{"balance_bias": true, "norm": "rmsnorm", "doc_mask": true}
Below are experts of layer 5 (counted from 0) of a mixture-of-experts language model. Rows are named router (the router's row for the expert), down (a neuron's output weights, with its number) and show model dimensions 128-191. Each number is 128 + 32 x the weight over its row's rms, rounded and kept within 0 to 255.
After each expert's rows: a language model's description of what the expert responds to. This comes from a sample of Wikipedia text that the model never trained on.

# expert 28
router [108 146 129  99 176 201 147 141 142  76 129 111 109 152 183 129 154 109 187 149 174  61 164  92 125 162  67 182 120 127 135 119 112 142 124  79 147 174 137 143 134 150 141 104 179  87 128 132 102 116 157 170 183 100 152 125 187 145 171 109  89 138 108 168]
down0 [109 134  53 172 167  96  87 164 149 114 112 109 116 136 106 156  81 139  91 127 145 110 113  59 159  76  93 132 151 114 132 145  98 128 118 132 176 125 180  55 157 138  85  47 123 138 101 152 126 166 193 134 112 146  51  99 139 133 131 126 140 121  73 112]
What it handles: Sports biography infobox

# expert 7
router [113 191 170 122 148 103 133 160  90  90 144 136  67 115 105  82 177 111 103 144 132 108 152 110  84 138  66 165  89 114 156 119 111 127  99 100 181 165 152 178  96 162 117  68 130  83 101 118  97 171  91 165 204 113 125 141 143 119 183 171 100 143 108 170]
down0 [132  63 150 126 122 168  75  46 157 118 146 101  81 171  63 160  74  72  94 111 143 180  89  87 175  67 145 171 110 119 134 137 160  86 137 178 177 182  98 142 126 145 132 147 188 149 130 154  76  84 134 152 172 149 144 124  83 122 124 122  95  87 130 167]
What it handles: Capital-letter codes

# expert 2
router [ 94 104 147  81 145 138 130 192 119 133 114  72 128 141 147 126 179 120 147 145 118  94 129 131 133 151 133 170 123  98 168 144  84 190 120 109 151 135 203 161  78 157 143 141 170  79 116 157 114 105 188 143 131  99 130 142 165 139 164 100 115  89 115 168]
down0 [151 130 181  55 141 155 110 107 132  88  94 158 123 129 167 156  63 106 138 164 187 133  85 118 176  79 146 120 191 117  80 131  99 132 167 122 151 136 152 148 125  96 140 101 145 142 164  85 136 147 130 171 104 125 136  84 185 144 117 149 133 114 139 107]
What it handles: Adjective and participle endings

# expert 10
router [ 99 125 167  76 170 158  85 173  99 120 122 113  84  83 106  80 155 113 146 162 137  54 134 114 130 170 112 126 107 106 163 171  95 157 107  80 197 148 162 143  97 177 116  97 144  90  91 142  84 146 115 152 133  71 152 109 155 122 150 115 106 148 121 177]
down0 [104 162  96 176 107 133 146 166 153 160 132 136 176 128 131 133 128  86 170  60 150 110  94 134 107  97  96 168 117  99 133  68 112 132  75  78 108  78 134 186 133 180 227 109 107 160 166  88 142  84 143 145 149 192 134 142 154 154  70 137 105 139 170 130]
What it handles: Sentence-final tokens

# expert 35
router [143 139 153  98 141 145  95 137 142  95  99  81 115 179 209 139 126  95 172 185 119 116 124 117 170 146 124 121 106 126 148 138 124 175 146  98 148 115 157 165 112 175  65  78 176 108 129  93 121 169 141 170 151  89  84 153 154  81 135 173 104 166 100 161]
down0 [ 94 171 182 131 141 125 174  95 114 119 140 143 171 124 119 185 150 143 142 126 131  58 130 115 106 109  42  98 111 116  87 140 120 142  75 121 148 127  91 102 167  95 131 137 178 127 141 146 127 136 180  75 104 136 165 112 118 117  93 115  69 147 112 157]
What it handles: Name-start syllables

# expert 12
router [136 116 150  70 149 118 124 164 139 106 119  65 135 138 197  84 159 120 140 154 121 110  97 159 120 161 111 159  40 111  76 149 105 159 108 101 174 144 153 130 128 172 169  97 114  93 155 122 135 114 148 129 179 159 172 158 118 129 169 100  98 110 118 161]
down0 [168 144 124 139 123 197 172 119 108 119 135 166 120 131  95 113 100 235 154 125 122 145 109 135 119 111 141 115 153 154 187 109 104 167 139 105 160 155 179 217  94  74 227 103 108 125 108 118  82 137 103 149 175 134 127 169 107 153 123 145 119  96 128 137]
What it handles: Sports names, word pieces

# expert 24
router [ 93 158 130 109 157 144 126 160 126  98 164 110 109 155 121 112 165 148 150 132 122 111 127  48  92 128  73 157 135  56 162 116 156 139 134  96 107 180 180 150  92 144 133 107 161 133 124 107  69 129 108 136 164  85 135 118 127 122 155 103 123 144 120 130]
down0 [143 179 116 148 103 105 131 155 127 123 108 104 164 111 125 192 159 100 134 103 114 119 116 160 104 136 144 182 130 135 104 182 109 147 130 133 125  90 129  82 114 150 155 120 155 106 100 103  90 146 100 138 115 126 170  92 128 105 195 122  94 150 152 157]
What it handles: Of in titles, nationalities

# expert 9
router [ 89 145 146  88 150 143 142 133 113  72 110  74 100  92 159  86 162 141 132 146 159  99 120 133 135 130  97 125  89  53 154 137 101 148 118  98 145 145 155 122 139 123  50 108 133 120 101 153 147 165 131 105 144 150 124 150 156 112 178 124 154 147  34 170]
down0 [120 169  82  97 133 129 137 128 154 155 184 144 129  75 135  71 178 161 174 125 158  72  40 152 124 110 162  88 144  91 113 174 117 103 130 163 151 158 130 110 151 117 126 193 157 172 101 126 122 148 138 128  79  83 142 146 127 107 152 138 155 122  92 151]
What it handles: Place and institution names

# expert 1
router [104 155 156  97 149 149  77 134 114  88 117 117  92 111 147  95 156 169 140 207 130  80  82 113 147 170 116 123 101  94 127 163  82 158 143 105 141 173 153 143 111 174  71 141 121 110 106 115 133 131 102 117 123  72 139 103 182 168 152 119 128 128  61 173]
down0 [ 75 126  88 148 176  98 164  97 102 119  74  78 125 142 165 125 163 142 133 110 122 131 128 152 150  94 167  65 162 103 111 139 104  98  97 194 116 105 113 151 177 127  66  51 171  86  93 128 106 165 163  88 112 104 163 151 127 144 141  48 135 147 171 141]
What it handles: Commas after list items

# expert 22
router [138 116 153 122 165 182 126 142 129 127 177 127  89 146 156  99 154 216 188 119 147 114  96 112 130 182 123 148 107 100 159 199  66 108  89  99 119 175 172 146 114 130 124 119 194 113 107  97  87 160 114 149 153  98 137  78 152 108  91 153 137 160 123 123]
down0 [120  99 127 137 168 103 123 150 134 163 181 150 126 131 161 105 126 156 105 130 109 156 144 140 144 148 109 138 133 115  74 151 177 134 122 173 112 180 131 113 160  77 187 140 152 121 136 153 126 154 156  93 133 164  96 161 143 173 151 115 139  71 181  62]
What it handles: Word stems before suffixes